config.toml
routed_scale = 1.0
schedule = "wsd"
final_lr_fraction = 0.0
Below are experts of layer 9 (counted from 0) of a mixture-of-experts language model. Rows are named router (the router's row for the expert), down (a neuron's output weights, with its number) and show model dimensions 0-127. Each number is 500 + 40 x the weight over its row's rms, rounded and kept within 0 to 999. Numbers have three digits each.
After each expert's rows: "raises" lists some tokens whose logits its average output raises strongly, later layers aside. This comes from a sample of Wikipedia text that the model never trained on.

# expert 36
router:450483503490520527504553533479505488568522525470482472504531543461494428561448525516471432557466498521592513432533523459501479528521443495518556420542498481406533562560496515508443440503511496533506537465501512494480502488536481430514452528515501539597425531473536490524533476464548551508391462528554451539497451497493425535519482436464512487484484537487501477409565572473429518507511
down0:556468445512493536550498558536529486504537529492535525462557529437561469505473511500469515472550537455530570538515450502533453469544563474493527498540497449544494541482507518534457457491548479548438474517570524525507563446485449518509539544564530484547464443413527460564509540475500435500496486478500533472473547543469500465484547482482478554550472485456525476507412582497570503570489
down1:494560435529598502495454513463500514459511562482537497492494465470585484554485489450483588487554495529480495443512514495519414545432533512524495551471549573481543549520565517595446479534509524526507508546525554485599496535476490468501472497460490510476468513484559481482491496525542444516541464451432486449538496457483513503471482546498490485502518556522432528466485467510528553458532
down2:483439500506463467477534470527547532423512465470530439465521503559462532481498467520516430414500525486492513543476522442430484559563445486535526527540469479453467459440439518447498503447475446517439531498517447551509501516526492511480492479495429435539477514534520550487500516560476516504439500457497575520553567446541430483511455450529516487529503525546489476414507490528559528524539
down3:557414488556616511511512512468528430430524474461510464548570480440525530464504468527475462489444459480548496510524457518497491493430495491509407574482531530473467530462475503490501476484491503515507482499478506525469524555604485469391488493510539519549464447565455502480475482460460517556504588510491514495548524518521492522565519501606529621515506501526543532490411460511601492522445
down4:515528539584553484586469459533477500498472463481551438557465563552520493485475472556441531395561478406471557475487497584447458497498442494477488473493537503521501459481506501458491504507573441540513508482518542480560558461531445514503451435517431451518525552582502512468508552580489517467506488416616550525448545527544481431557450490544525532492474528510511523467468562511473454543458
down5:535543533480606484538569500487485506476460518479501476540452493519511438532447530523476472451517494527517495480536464488523518393515519487501463536490439472500414525488452490529518456506513514463496461524518519474556493515492522512507484542532374567479521448482493580506490524515483451462455476425480457425462478525538504555515446431583441488550518444504469582517416483579581482555421
down6:532509466509536513527486544459495497526520492495512440530516488460500516488411509494558474471448426468528527552431496508549575489491481513482477528465558444488534574485496504552476564483467505590413466475528558479427419445530532457514507531517505487429459489499568544536552472544497501448532572415571519414497521454437536504528535545453469526480537520478477589502519529542529497422475
raises: "rm", "chi", "pe", "my"

# expert 60
router:479490434560489502471425553475522448512538590457524452495540521441471443516450567556505433583444547477540524464475555527534482441467509445502551484528489425429548528507488498484517568442461531446477510544491582511508537543547550456459490564474533464528570481480501463514531522489522510455464498460581420593538505509478468525495505590453429447499482493481507545560472471536460558445505
down0:510422465523511502502529503526485515509446563536562483404507440447496467465504507500528501526517407550485474547473432498486441410531584477503508520490527511478486566491447506530445422531494497479529482516551494445496481496453498454522460544517465535535492456429566502502577430476470470587546503427454536455546525523543517464526534474467538502583444426470553512453475437502574494527484
down1:508481489505537494489480490458482470474508547526474489479505440492528518520471467440471558495520511548488506477557569480526393539519487466522476484424442589552568515484571539551460494536598500489506467500452513512557498486502461436492455531493516590421479481515611485531554454544463505512543425483479513489535434497472562510473510534527465492528558484528475537512462613446487488513574
down2:477482479486518467485541508469529534545526502500466506481526517576494516518519488482514412433509540446529492527488501501458515454525532483480442446485480480470430400500488505440484495455484474551452542557532446553512555574564476487485484571496455454466565500453511502546559497517511523456519506447476571467558524492483506458509514481527607488424527483535483471522507513494572501536446
down3:549544436463543525419497509468497469508535557490463483523545508472532551462478511383486425492543484512529521482524464522495570564453514467469479541474511506418510529514462467521482484559462434474502572499506494483547444531597593526473533433483470518505496536494488507425490498524479519526503489499521494499514493558507444474517477477451551563460464482513441495598535514504516557516507
down4:454513517574510467527505515527465487498485509517543455468520414505461481550491461486527447489512477444496532468550541522467495531449505483476510520427516562590494556462483462446495514489470445519501424485557494457521536487417550495515474456481490431525580564513579499503498443483479534471472535529561491485530547504473514462444461458490474526548467473484507528480514452478563468488434
down5:550538493516541489498515461509461523435451469484531549507503481527589508454488590467490531511486461513547524496463494546547529491473575436480512571463475479552447547478496452512523529528532514522546536542496526533518492494538538494519485503476466511490527424522496521594496512479487486426532437516476466453525463492514483505438439471604518453463465423507444537534425504479533556534533
down6:565445442443494553509535475517580472492507457467531427604558518452463491503518545556563507467512457548487503520484477437572499478514460503519505466450541508468533512474519497516543485447482473497542490481555518468497540501520548475495516527494473516486472493560486511544579484529490606486576502466537418410518510455563449479492533512467506488469488543437534539582574512552486524483459
raises: "na", "min", "ric"

# expert 38
router:496448474514418478453441521514524476539460495448495473560512520511491506521490552522550504472487550479522430488558510450477503496474484456492565454559467472520528542455441566510437471449472535518445525557459547517466469449493523432512397547511525519592486451409484494531542518486521511517490563470547460495473435481467536523474587488541526499450493512458486521475503467514492578423530
down0:528497521515496473582414495461588505522508632533465548449553474482579483520521509471513451471448519518501530454502408448462487500448560505552510460513587474486506534511486525466490433520515475526473484588461525454512489533483487493524503534514507580521481416489452525515470482540497406464518470526558532434547558527509497481526502510507503500563409530483579499499548499560498483506452
down1:489509486522578451457505512441483433491491493490590569498472445485521524547482481393451539513491496531479420433503546520460442462479493492447450503425510534534500519556558513580478521453479474517491519529490555416576489507495450534533496432503551542464526497504528506528499487476525460472535457458458510461508503538489492468515522491558503512496430504606458535515504436535502473532467
down2:520503549501458413481514514509484471519464464518449441482514571545529485490530490503490441510499568490446491489491566463488487460446539400479502470462499422432507534465445480423539531453456522551481460537489495514481554491575449537454423537475520437528552432473534513508453507485492479459462546477457468541506517497512410548503527554530507459449558504494511469499488519452570575525465
down3:459540565512526435480457519494467478514542512447525551565536480519518522463411543464516483531486452447482532472509417522480475564484496431506451496470502423481574556516464527427531480455461521515502515447474435462542506532522561501483566416458444488537451421446513512487517500476528487559464516490454449489445586522462509553575522554477528591510450477448546516558546517532493539496513
down4:428492522570511472468541568508457522538480443508532479497436591551535449481504557557506505417456464445472518493534424533533485498433402427433452477451518540524517537535482488469498496436504452500477558541506481486460506472506525482486511510500491524558531497475526487497519466462487466501474505518621417473520569508488506507423505511510471474527488460494528502544502508479511444575459
down5:522477485512482570560492508551473491467504544554495523503496461481463462481552565524518450536517474543485519495474529535515560405556523445555462486447414465466477517473473466501499595495519480479493526513563463547612491508500450556496562534559456562415468470486496556525536489532532517424488511551507474495481511535509487433526418449561550540450449421509467539509520562477544510589465
down6:537508474465543502557550548524554489457464481489508442581513450528502559428452486507505478427463442572539482573498525481507525453491465498501520486471464468493547570552451500543580525479550475531527430496529523511412522452524511479503474581473460496510452497503554455505504517532416504452653512512506497511522456510580545525475471539464457524516487507527495557525516556492461537453405
raises: "The", "In", "After", "\n", "===", "On"

# expert 51
router:509419482485441436527487541439476477557493538542505547532499539490479479555428587551525461473476486457585498468563520492525505490559499448498515496494418512452503508460451570485574494465503506492404603556552506496480477502503405560521480584538486549499526434480443431524474563536481499566430442475559468528554465513528516524454542455550431499501468540484495519504485445488519522468530
down0:497508461523459491544562500550493517463536529553491491519436518450520514483424562460457508468497528461464458511543467491478462461518466450459510496486517531591467494515505458502412401548535526524522504457504545490510541449502493479525481558499519493537434459470506554536494489432489447486467504485489592455502615515415450446515518496488454469493479538464547472471545499525419545512519
down1:499527481489579493473498520430453552497469544514495570478466444527511479491486518470488548578488488527469539552524512420455420477490529466434513448438442527535536576522565509561439481494575534528484479489520508490542516505540462438512472503522548521469472520490542517538514453512473464542520465562438562490558502535457509505504534535540461488539534466493439533483492468458483449428505
down2:507573509535488487509553486463516488513517485514439480484523499524464468507492472555461451496518576537463488483500543492463482494524536407449494433467500423461476455532513472477488507525525467562505488526500456506521558506541522518495500542480448465545512568473543528540510537555538553498433514470451454494504549488512463480496521428548525462520511486451486424454425504511544566563429
down3:511525527477562578485482575491506497510519461452501530456508497554527556471435522503513384464445497433455506483540424536471543461450547456508505537509448525434575522537460523544524491520473500467500516476507404506485485455465505485450567447534512433464488492495477559451524491513522545527513530438489487462493550521475504549516514454528515577525518482487500472468563475517552508549464
down4:460481501557550523473500494511494509577520517530563516539489494497481474556472605526489502454564406449499470462543508561469398561419488428450523523508481562565464495427444475503538472516552460493513509504502445453446481494495439577485474442536476485511554534547530493525490476477557511535507505486545511504488534531485450493472455451532502454531532507483477500463554528493496506504476
down5:553494500516485474433492505557503392493480489539483552534493464473556530453486549470433468476503485573514523450512499576592580423513433465495430505477525512444452542466499523456518569560526521519489537524495511452514497488534461484471494616447432455412456487488457485499551464467503509471517428543517526446498565567496473535456521462556497493484519420552528527483494494513489536583393
down6:544543519520535481567551513459502507545514485469571468555538471445442495470486455541505486461455488454491537502485446454590513471477471474518500517458565437509578523534544458575558555531530472486489500510513575490484548484442525489523536582507508461538417447506591465543533523542531590482520509492557441464515502504463444591515505478452476502535520535519489550524529517504470451422447
raises: "ry", "ations", "ty", "es"

# expert 7
router:518429414503493530495509458520509486549488543480450487459546513477484497558483504537501445454570476487551498578495458516428483532530417519542614484482442489465543542480408491462464572503474562496436565532470550449457474508465528485478446563531424534536509480513537453545538503520546477501431522513569448553507446473516479502467470526534494538455477491536509475524515545529505534485493
down0:510490458504459564458466493556547503542494548522459509460541476522549454521502515530483517515562594476530492473567497478522393522548508453533510463508573412519470548542466476502464460479553473544478471549585468526543523460453460480473541515442435541488484468512489454522486450407529480584546492542482476492510536501540487509519491495463472498532428446514544434462485479537521492487501
down1:552490537522534465484455469440586413506448568496491510488409435463495435521422426441402564476527450439517502561528514449450476486467526548502479433509514517489459521461520538538560443486523506498483411569482510520451506512468427487475528556562542556475507492468526493562551522557481538490564472532497517450488529472482513485473547539528479500536481562540486472507479501468545443491453
down2:521531479480482513485512506443508566563516510435456519501455515561474461524471459496511461448501530480441462533470590522474483462528513493422485511453448408484526453555522436469534505516460462490511484534479439537505599486525556542558498560495483473503526486444521545458544531578498587503474486517548530528543451430450556529489471488551575494512549528468552416466585515434538531504467
down3:570488516595592474490481514521508470513515459499525507552550442494574526478507503464462428555448510502479541429502446485517607510426492468486433477485494435516547560529417535507513493517494423505439523472524440514487488509511481507423592419556508516508458453460461523437497467484506527598490452573464530508474488494545524525528512507467500535500475418517512557560460465503561517483453
down4:453517504541477539463489452526454448499541499468540484508439437468535419535510504508493469526501487505379508508533515549509458516454439512496556503424545578458462550470474543467526452483563471486516523492551471474465496418478524495557454548459442469541565510512517521487546491470495489539498531448538557483521508499455437506438473470482470527543490508544527481466481526463472493511455
down5:568519526510563467437495449491529455481512493529475506559449463499537569532434535508503453477512470558517499500515506522517493430480541448535531469494520520536456562516494450481511501496550490462485521564474452466593522536484443601440538536485518496461537477471521588469501492517476446457462539482427511496484571478565487469452483499522525487512427428486478515583477446488548483531496
down6:563541497457474532498508512476520522471518457420560460525499457454453497480447472506547488450425486531521517532476472525522500496517489488463502446514520478508525525503488536638534510483486457498456513505523545514422459461488450419452483499517431519533444506469519503532525513582572505466493465468512487468478481507478441543420462442445454472510477500500474513507431442584510460457493
raises: "em", "nd", "ame"

# expert 45
router:459454447534503453479418502547548464533457523437520529431473480461534448568450570534515504463559489532512458533564465484449457466478492477473572477543471500455556531495486506508494466521488517531436553536537537476514540438506516506463511586483584501511499413481490481439470513489573546558441535532595467538553474543479497504522480503503454444538497478475466531489482490514484521517546
down0:583482530488446492587504523550560506503489576551476535473486464428564473493551468557508504512475485520466455479443550537556435490551542530424485458425551502441515550486501480527459439514509521458498430524539522483472522487442507517553525491471517521524477514464497479532473485456532411524499492544460537443577571570477427476505497524516515410562409470497572413475477485508490478454487
down1:541476405507564471416492463440520465441496616518495541504478434521508449513459555466467564516519480486483554513520535557465491481553503452495482496475572539538496575518538543560490480515518540493519477537519514462556495488480541469557512532440525566443495514445524511484513469468497463533563470541462498506520531470501538544459503509522509486467523479539487541472429504493526500465533
down2:504519482430490456446473517486548489446482465503456507510512468498480498497496442494511452504465524502450458550464480436484465492453440479447404471470476374471426460544521477500538568476569446504440495512467423505492527488565491553505495491478490455498475502446566576524526520578506471452529474494454443469502571525487516508525535440514533422513520489488536543491550437540623536530424
down3:559536470565551525505446498506560524484548512462469534566497472556564544478443501478496451477565545465513483478413462525499518500505482474534477504471471444444496483561473502521494479493533452525472535452497431461570526539500472551469545445506539495490510444494477475475481548440440591501467529609497462534425518555489471529509544443491455543551469452461526547527557489427507433492484
down4:449493494518524510436570515565459460527530422540485456540494526449531430531526498475423538505479477471485514503554480493463485526436453492498504543485483540516482550497479514518458524485464468546540522534531488495450550484501471528520536562470446469549536479484566468558539501499463525575494532520541506465500532579483537482430477455496463539536474508519537499486491505511463525464464
down5:520576495496563523534510475531455490451445510533495513518442465491574505513491541464494478534530548501522535552552447530535567474432526447560486505509479475475489570467512477486498523506535501449479537487532472536493466528532464526485513558514439529401500494512473514497524463527554471460465463503456467508527443524513525533483465420513476475485469348534454547501471487563559496531417
down6:571492526483506558498530490498554464493525501422528436488552434506439523569477538570520451464446502573492586513455511471497543456541436447521502505548529489510573462487444566504526562529474498565532452514471498464507477517541455493496466546510528515507460450502523499520534514545409536491563454468578493487448526460538471498449505490484482525456586522525534516615556472542534464421507
raises: "t", "ers", "er", "ed", "es"

# expert 44
router:536468422547496582484492538483511539550451532521573463477491570429501518569505554513535482540491512501512563514497525506441510451531456445482601447537388509478614532549500478452503465489454483492427492534521541576430547455499516504482508549569507517497478473463468435494518488463501450520477609502574454551500473517463500478518499458476464538509528488487536483472490501489487480460475
down0:479452508455510526496528470452520457517507540529505501443482472495557534470461551497486453441495494541546562516497511457468455456501536431426482492543522455512496581540501480545513482575477486510445425521504516445502482498500547443538545561501417540516451515517564478466513496529526488513510495457525521512443552525542519395493516513472481468547422507497553484407489590582475518501509
down1:549521475556566488510466509494522513434527494542474508470451404538506467509442500448400491526528539500508519479486475533476459514476577490527502429460504569542531516525566582555487514485556498458497496540457544479548553532503503462577499464485505593489446528530555447584492514504544531483532476484541581500501471491495446498429460499558456495533577560449434517503536453515510542516518
down2:514475460487572481459494466453556518464505531454444529493516518537526425497519427466545489447507542414488486506433583457457511471514526469461453461401511414468460441494502519497518481499479430581443550523502502554530473514520518552438522555496541500487550440565484486516491531502536493425469525497455510548545473431517495541532467493563595486527561485495523485534522470520530486511487
down3:491561437561540473464504531487505485482576509468541549517541469523588504493478547509477480498470493442544496525539454491476541572394543434532526559567492486526575571483468490435423432475443525493462499501502471498500480521493482491498617460463465517520502450497482506508488493503480446509500523560474444498489541464553503560511488478459527557545494515519550516476507534544458522490502
down4:526495476618536562529512544496426426545462511487542420523465540541491482512474500560521490466504496480402518476499574545529457528451473489463482528504510542501451512540493482469505513520469472531492452447502488491516586437462455453456462518583473442557575517536495423474495474494408522420573507455518517489477546503428518456452483471489518463503528528534501534416558469499508459556461
down5:531592471558564494502520532508528459433498491578532460525497447462521514550457510481526506529596514472539468494546511518561572420462496462493495518432494475482526517468510477529543549532458525477551466507571507547502476531527498480474569501485479461437423423481482544557457535519412501421563560457482501421540459558494475517481470458502513532497498458523519544536487511505524445495453
down6:459490481453506575534551444478518493460532517480489455547547448448486546460406471522494470400425455516523505475525467498587521443517437451534484522456540496498519494505443435514497542507475528515463526473518527500489517447413520472422471451459475489461525480534541507586542497519523523451609477463559445513517513414531419568485513517442430500511557501489464515478485496544535458444472
raises: "il", "ide", "um"

# expert 34
router:474420413545485532479486464536494491547469506499499427442495566495500465529432495500474481507533509474536473502566485447482483471504515404530535518464481438516541478493517542460522517411474491558385476559504477542480494522468510495431475548467559535551549475453546444486479510501455526513471490549548448542511510453455484509498589548500454491472488571536469445439508548492469513523548
down0:491520469482521507532469555552526466471449534484525493452570449458561415563509541514439445509459480492538486508536472491530455471522577491483484531490504401484454532527521536571389447518507416526461430520507544462546579518514531441475530494451480558470517480433543501526452502454438449547559450465423475533543543548443440453489500442478479480539444526439572485498546525497554487498500
down1:513549505505506563485492455456423507449529531517478580522405437490519461533469516416452478458505486504490531487582498569445448486548510482499474515446529615530450577520550538614497519487555508474541555588528489494529475456526441454467481493498503556425552502496552533567557411473508454522539442504502584462517469505486499471450511534508450510506517514586452565545493511481491500508562
down2:514430466500439460494465495454512467526539491459479516475468490505504500466506423513530468445498512414540500526472587479399425504515547434507452519498427468465485435495515539454564466498510411499499467554507482537501520528533513588489481518516497490526505452513521476533480507542544572435490487466424537501511550461519516561476493473528517407507515500498493468435540498517596500441484
down3:558542500508549515473508490409478445515482479466551547493488484547589582492475483480464466471428525508477479476476504537443558515528541513500441560495534497516530512497418490458519451535451487501505492469537434422543519474499480597406534424580507448502416464524499481496500531542530531542567483549477537515498520470515491503553558491495529551513449487525491534539526463477507540578508
down4:424495512583495479555507479551459436500503437506568457540460484495496490532492490515462493432515531460439488478502530519472430556484516495515555570534531477534506499473511444526419460498501515556416481512544492512492479454463535457512442499504542480546532550525561509452451425476498489489462512515519512516463428478463575463472430457513509457565431518555498472380509476532486538508474
down5:531519560464495478526508496521539468548515509505495482485404488490505488564512508475467498472506488490511465530415549504506571389488525509533500526480483536546496553528476503533490557498479459479557445611518523570584589509561491492521546550507393566406496461517481564519506436462533481440491492472443494499544456477498492467484518464563520434493516456525505614565444462516538501497432
down6:566529538525572520520529532457536491452484489442517450491541517454468548461485492498527474452488434488520541516554460575455541469498469525494510511476517477513520546508521466520588537476570457495525473461465519486501518469478507499477521486531497498556476454516512437506562519512513499467565573534520525453516528484469411509495456513444444536533522561466420517551492499500530487426467
raises: "ies", "ist", "able", "ab", "ot"

# expert 46
router:472467455491529541502502570457525469553489533506496450401506481473524476503472634516532462545513533483537452480509485478496498506506456464518562507491428465461476520466448597498483501475429504535424535523508560548470499483455480535428447553601507446507555524531557452569501497469526519501461490490593440522526482511464453553558556455581422553537438471419459534456465481483476566453495
down0:562485471458508510505497515513490460486459579573512553440443458497530476533474496575506478467448498487524484448605550583573431510501536459494540500548564470463519531530435453503487434431482512549548431512560502468554496479508531555569513502486476536549476536466544417554530536452536504533480514441488566499506526544508499458477560478507464494526452454421573474536485505509562565507441
down1:520529479528521476486425474411460455481523499484552489475462492488508549493451498491474560551546498531464542513558500487451453536443492480503482453370494540559545538529502453554522453493491533528464513510496510436539455514454522502462468498468576583483541531522545508497517493476510511548536478510530489410507529471470506507461554509500534443566557492534476456527468485472513501485500
down2:576522476459452488424428557479460509509514532496479450537501504504524508531529480505509445415503556473485488527501620444508530485534563494461490471466502434482505471487549487443531509469496437509506479514444508534509510502550474522481521444490517509500516480507508496512498500582565516478519483502402545454434504420498526512595461503571517450483480485525545468478479552437545524456476
down3:547460560532509486469485528531497433505463481458459487474577469509556535501471521503514448435556458427578472460493526412486481531505482430474493464481526554507496559460418579437498477486468501508508524510490410498535458490548461521469572446527513464554504484490411486500518618480480493506515523494447431503495552510455510548565455546515579557512490480491469510508469547550488514519439
down4:412458484509559520514500520546464487463463456533540483475450537473511485584493493511534403468450471446415518551500579505490518580422510422506494451464504541537509541471420554499499535598465512606484471508517516461464500499502542458488470501518413477507550501401568450560542490511526543463503480468513473528501523460438515451446450532514485514506461484532518488465496514486484483567431
down5:472566485499495531468532484485481472534517476486502503579524452406508392488480562520479490535463413456479429535505439564519533423487503421495475510482495481500390502482504554514551536496450477532498475507507494474484454550512495496437545516464466508404453468527504557482507524494468467440493514411423527523493482449512486523494501466501491509549473432533464601510435486574502537515481
down6:564473505450502493533491505542516541473521461456519516509558448493442466475416490565518443476434411506518491475477457518450450479495480492459513479459518510456500486570448516500552554560482525522518523437501505516470447473506501458562528498458460492548480423532554466562502510562478546519511478439525514504500584422520456526506513540471478440460589510497553509491437475436486515420437
raises: "ies", "end", "m"

# expert 37
router:453447517520510576553443553509504554554496514448507500435507540511542446550435505527498472576544501491569470501511517567539525462436471471546544503509463461490493554508519535513484488518452451513445459489493589546549495591486487459451498537451496447599506495496439410498498554456529543518455508491560494520527465547476492452472513454501431421480480492507501551469454535494465562429484
down0:485525523430504518591503499531503468561466612477507510416547453452539534508483546471540491499544468567507529477501455499498472473502580447483499454501531524492504511475495515431545465602447509541462422538575481497549560513518510488534499510439582480464521524431472518516524521461451478530533456485467534503549506508526440491573462467498512560504436484506593442499451452486542445515469
down1:442543464573516532502484526496456481467477517524545493492412504496561477564495486437514532543509522524427497537512507513543542560479497451497465437503583541549536499545509460541398527514565533566535470577490548431543498506464528472487522465464543527414476501467555511456511496538535523515516493473511510484472489496434479502434557540554439491518492517556423483509536496444493509476536
down2:515552496482480433482507496471486535501472462469505485449504511490477487560495428532584440496468535514437561485481520492464533532554483518412486450460446432520399453517461531457484508505526447491488513489425476549512541526468585515513524500498463485549530474551529503493565500584532531470440553520468474548511511499537489445464517520492590520558547554464489528456473538500558528487493
down3:512580550533548479530492493448523450489497449443493549492526487515467528456425474452477474423462491462472573452541458501499531534463515448560453505432462527533529523530504488479533469469497474416533500463481483545540433506575526565472508407490496504471460484470479511519411496500516481522543564568486526389497525440414490478528493484523529528504483436446507527529518519454531545518524
down4:501541487561526456527479480568498475500511410462499509477441480546403451463481521526485437445522515465529484567487460537456421528428484501513536543504532509510502496495523430558455541460519447491488542518515525530515508466514486504543507446555459462530516585575582488464496473529507515505524511494497529497508576515466523497441493505521495519464465521480494470444458498496463542524431
down5:486544503520477499448534500496491475497490507505470522610535495494563518499513536488521491499538442477502444509543458510477638428473494444533457515456509505430500565461489450529573546576514519502574539511491475465527518488499492483487501544549458505460474521518457593514527543457493475512492527513540488471588563589512522514445489493592553471514430428533504510580557557507514521551477
down6:521470548464505484493490517538503481509598479472529458574481472460502545511453519506483584461443431464524518494476488460521535511488486489532491449530521481528542518550525501480498464475459467518470476526467432576549462471501479478506462441439528496425465413574476529486522462541464476464531499541508492481499537427535474538480523487476519513575510522470521547581523476426495450453421
raises: "i", "ers", "able", "er", "at"

# expert 50
router:468463529469493499444418492470544462554479515485468442516524575473461472531493535543455473568471508430535468409550523470482487439520496483536539517532458490498562513487500492507471495430488521526471560512521546485477490428479546556515458520500501447617486499428493437463552492562469467520479552515584430460593479511454482588514571501594478454470501496465513517441494490511486549506502
down0:570530468517501502568454503521485499510471584487455575415457478493492451484540525461440443536559578468544559459509488510474435476501543458461509461492505436526473500466518504481462442552549527563551548506564496459531543471452541452564440449513458530588519457514517492520528527510515470554533474534472530465528583529490512483525499466476509511537499483459465441466496468481519491582498
down1:468505495542487428421533529476484455435509528557476534494522513485450438498524469474488512542516479542440495551523460519531442547563528469543478421462553538539506511544536493589407529530492543573574506531502492481468484438480439506503485493491589555460507484471545500542600525527554544497543494534419553472557491480460494536422520524546488499498476506537443506531436522462543412482522
down2:482502583546534474471560499473532512478429499483495427526516506490518440515437439554513441479486499484497535492464502470469513520505542490469501478500563442426451476519554459433569526538517496563483529489447468497464543528574529525465522586418541425512528522555515512449546485525505507460512523436456496543521495457552504528536516461502467426495536469525506491496469560446543586521521
down3:478495487521522501532518464524492466582616473472490497490500507538551492448379497466487496514511424452518542515461509513491508520438485502531488526506476468464518553524497488451490456492434496486537544436461472496535486480539577559484571372450522500493499521436529544540485514533441477513505554496514475455454556490571524528538479533464524564486472480470614515543550508499480554552523
down4:400507526582553456529445519541483382500452509453499516481520477490463440528532517522518418481520509524467482542467519511456488489483443528513544506594517495541450543483465539423564547467517452566487481515476464488475567453550431499528485456553506530497563596517539528446506532492475551483480514450584517525510494464477495499491477435544538516467447512494517442527516468513439560502479
down5:534514491536556518438553398528518489530444453497517502456446426447535509468504558492474468460511454520531487551536456508512568439513573487491527499525503580476466530513464536522524486523463524545512523504546489454538490539536502511476532478458463537417411538516511582494488492545550456460560510466457484450547567538507540420477464515495454424491475436497542547538460526497502570556511
down6:529518529470534496465510560533561564454547435498497494539556466480427558517514503486540500496496430542583475478548465469528496470486455437456480507524472461470569496520500493497561568456460478548513500434470572496529501496579499545493413511480509470570463438487499538507541461541530511473573531500506483478519501480514465485502588511506394463568561476476495561531533498472496438498588
raises: "The", "===", "====", "\n", "In", "On"

# expert 55
router:544484484500538543509493479480504513508421505499569500496565492497546453499442549516503474500438518503629544476535565529513531462485439419474535440510513475425498494547485525471579469527465428423454536495513494552529509508536492507443465505517545453537490465480447438536455513421418488516457475515571445465564476485515513535526554521485418430507523508556498482505460537511496479480544
down0:495450430460521451516518506501513523571414489548539514517528467466529471486529511519505444519460506473492533516448537518536408448526505528500506455533519459452524528498441594507482472476445398565475457554474562446509530450544512546542537525514460563516523533479438454550514521449515440440488508500443520464478554513503512493500482478468452478554420490440613475445524497530524523491464
down1:508520523517552493481569499487558496450532515565552565456446463530533509529518482466517582579494586552444532538556553474472441463565527513513444487450503621535464596548561471603429464555541467499559483525474503514529445483477517420476443482522554551450491549524569538436514486539553541475596474436469562538466471463465517464477485469550495539514489542508447552540461512470489520491561
down2:514489467485567418497475599495471470486510524526485458459550511524463508488509436513498398493493541458535483484496548499445507526470536446537495493484428452510479513517527521465506529448461426512510471530563463572563602510559507513446489536526512465532502474514526486509474454554517559528518506476451497521447505471544457505506462458476568455551496545503524474496473534506606558530494
down3:587558486478502597489553522470474478473546496451495505516535505585540558480483501525460542529468490384462516478497456525588538494491449529453520505515487489520523562532436493466445461524528571493497547480502424488527473459453494533436508475505513594563540487475495546481501512481490531506447538501418508564500567526475502574485529476554541504490510414475513512484500468456542446538466
down4:488476515559493573487566503520428466528417491521472493492500495539457413498457490535535532408436499443436525529529524521531485489463412444468483504496580571493515516534505492476559476478511482537451451535549494509484459479561503472486439509513534443503496575510477461516511516506500544440527484504547499507535530542454543504430503490464497475529496488510554507500473484487461452495430
down5:525525486501603501514535451540493431418482508526539431501459455491526454516463552472406451443550495546496488449492484463514525402466540474514471548448514449430463551477509480482449532515532491555482494516542503498517563577561524574520538493515450517469479423524535529431491462466494474504449505478453444508533507583502454519478515468521495528525495445470482570479444467485556437534419
down6:538499496458517469562496509517551488505573432454567436504571460454472571501447446474536463512467485543557555500537439488550521441480475479451521442503467427560558482566476513504449492524424493579456537471481520544461465469524477513508470537515501554501463441491512517502534538587469568515575454533460501488494519438530457554468560492468521513457491556479442555515484457540526438481477
raises: "tor", "l", "s", "que", "lic", "se"

# expert 58
router:516491450485522491551459487466509470523480516520508481443504513497448545513448531534560473540566496486524446489568570468456509467525438470431592494516449419437523551503429530440469462488447474477503568558460552510537457478455460557489471603597449510601504500479507442481490487521522488574434528536576488496551412534577463522519463538506468416550514513473528521506519566538529504477449
down0:576492517542567446570489478545545505500386503501499548455460549443515534518440517566516463478571518434506514524475462512475453502455575500430510572550509452521485548520456485513503413540519505534507485552543542444592485489527542543521482552463489498510459496463471503515520508497516458496538432496543475464462532531514405480581483495456485523450464517405507498399533479508508496511491
down1:483490439466515522486498517436502518420441542530522506525491503441578464502452483487460547548574514541512530526523484500457508473497519498537438512466483592497446484532537552508441513498561546479509493582491451504601580499439508509548487458485531575467465594461556505555534472514501529491570491553521528474550491504585517440476540486534502482532479480523440476515463523432562470474496
down2:507492462432446476463557492458475515537442500439452453500516525601530511503532466546497420537519531507490506508494535444483530525483527482475455454541480412480464495573432513415452537489524457500513521507439457562491506483562502556495538486502512438515509456507490533461491493613580489463450511489491489605488486450526448523543497489564525460498486502519548440455496462449614559507428
down3:541536494485503549512488509544461421501523460466441446531468483506505510474457472444456484519515451474537485548551555541531512543478534460503493532474521443521563568463514494474513449566507495498484464415444417557471492557513505507510486436528469526509474504500499511480466512494504527510463532530433509514446486504475580531484558489481551594531475453435503490530510505516525513569439
down4:461519481587518513593493554518496487553457429411540420588471511491503543495496500489499503490520499469431502484546475493529436534437484473496497506445528546540475568478485558441483567500512461478518541443552518510501549412532487517497519527480486434525539576505439442557534520501498527521552506462556492499505516526450553450452388530526442523483510522539560510505542488502484536503473
down5:494523516504535508524498494519455431445382526577487516524477453486500539573510492474517468485493470551557505473526474467535525419445496504525490534469533539476429575465492534477464579488546480567495497531512493546484511530576518495518491539540446508412480470464453586553531476497453429452495460489449492464524492458515491490408477488515522509497461406551488527523498533539519459536429
down6:581550455478515505484542495487479551523502508510505486526513463537447550487409495550583478504458484520482462483447441434511480515557418423470537505545465403513507451517458500554525516516521474573464446493526505442522509498518475465480464499534475498554476415459490498511495500586533540473514521519521574471439512467509500524482442480478402554522581534487500515492581461525498449495471
raises: "ci", "ec", "ak"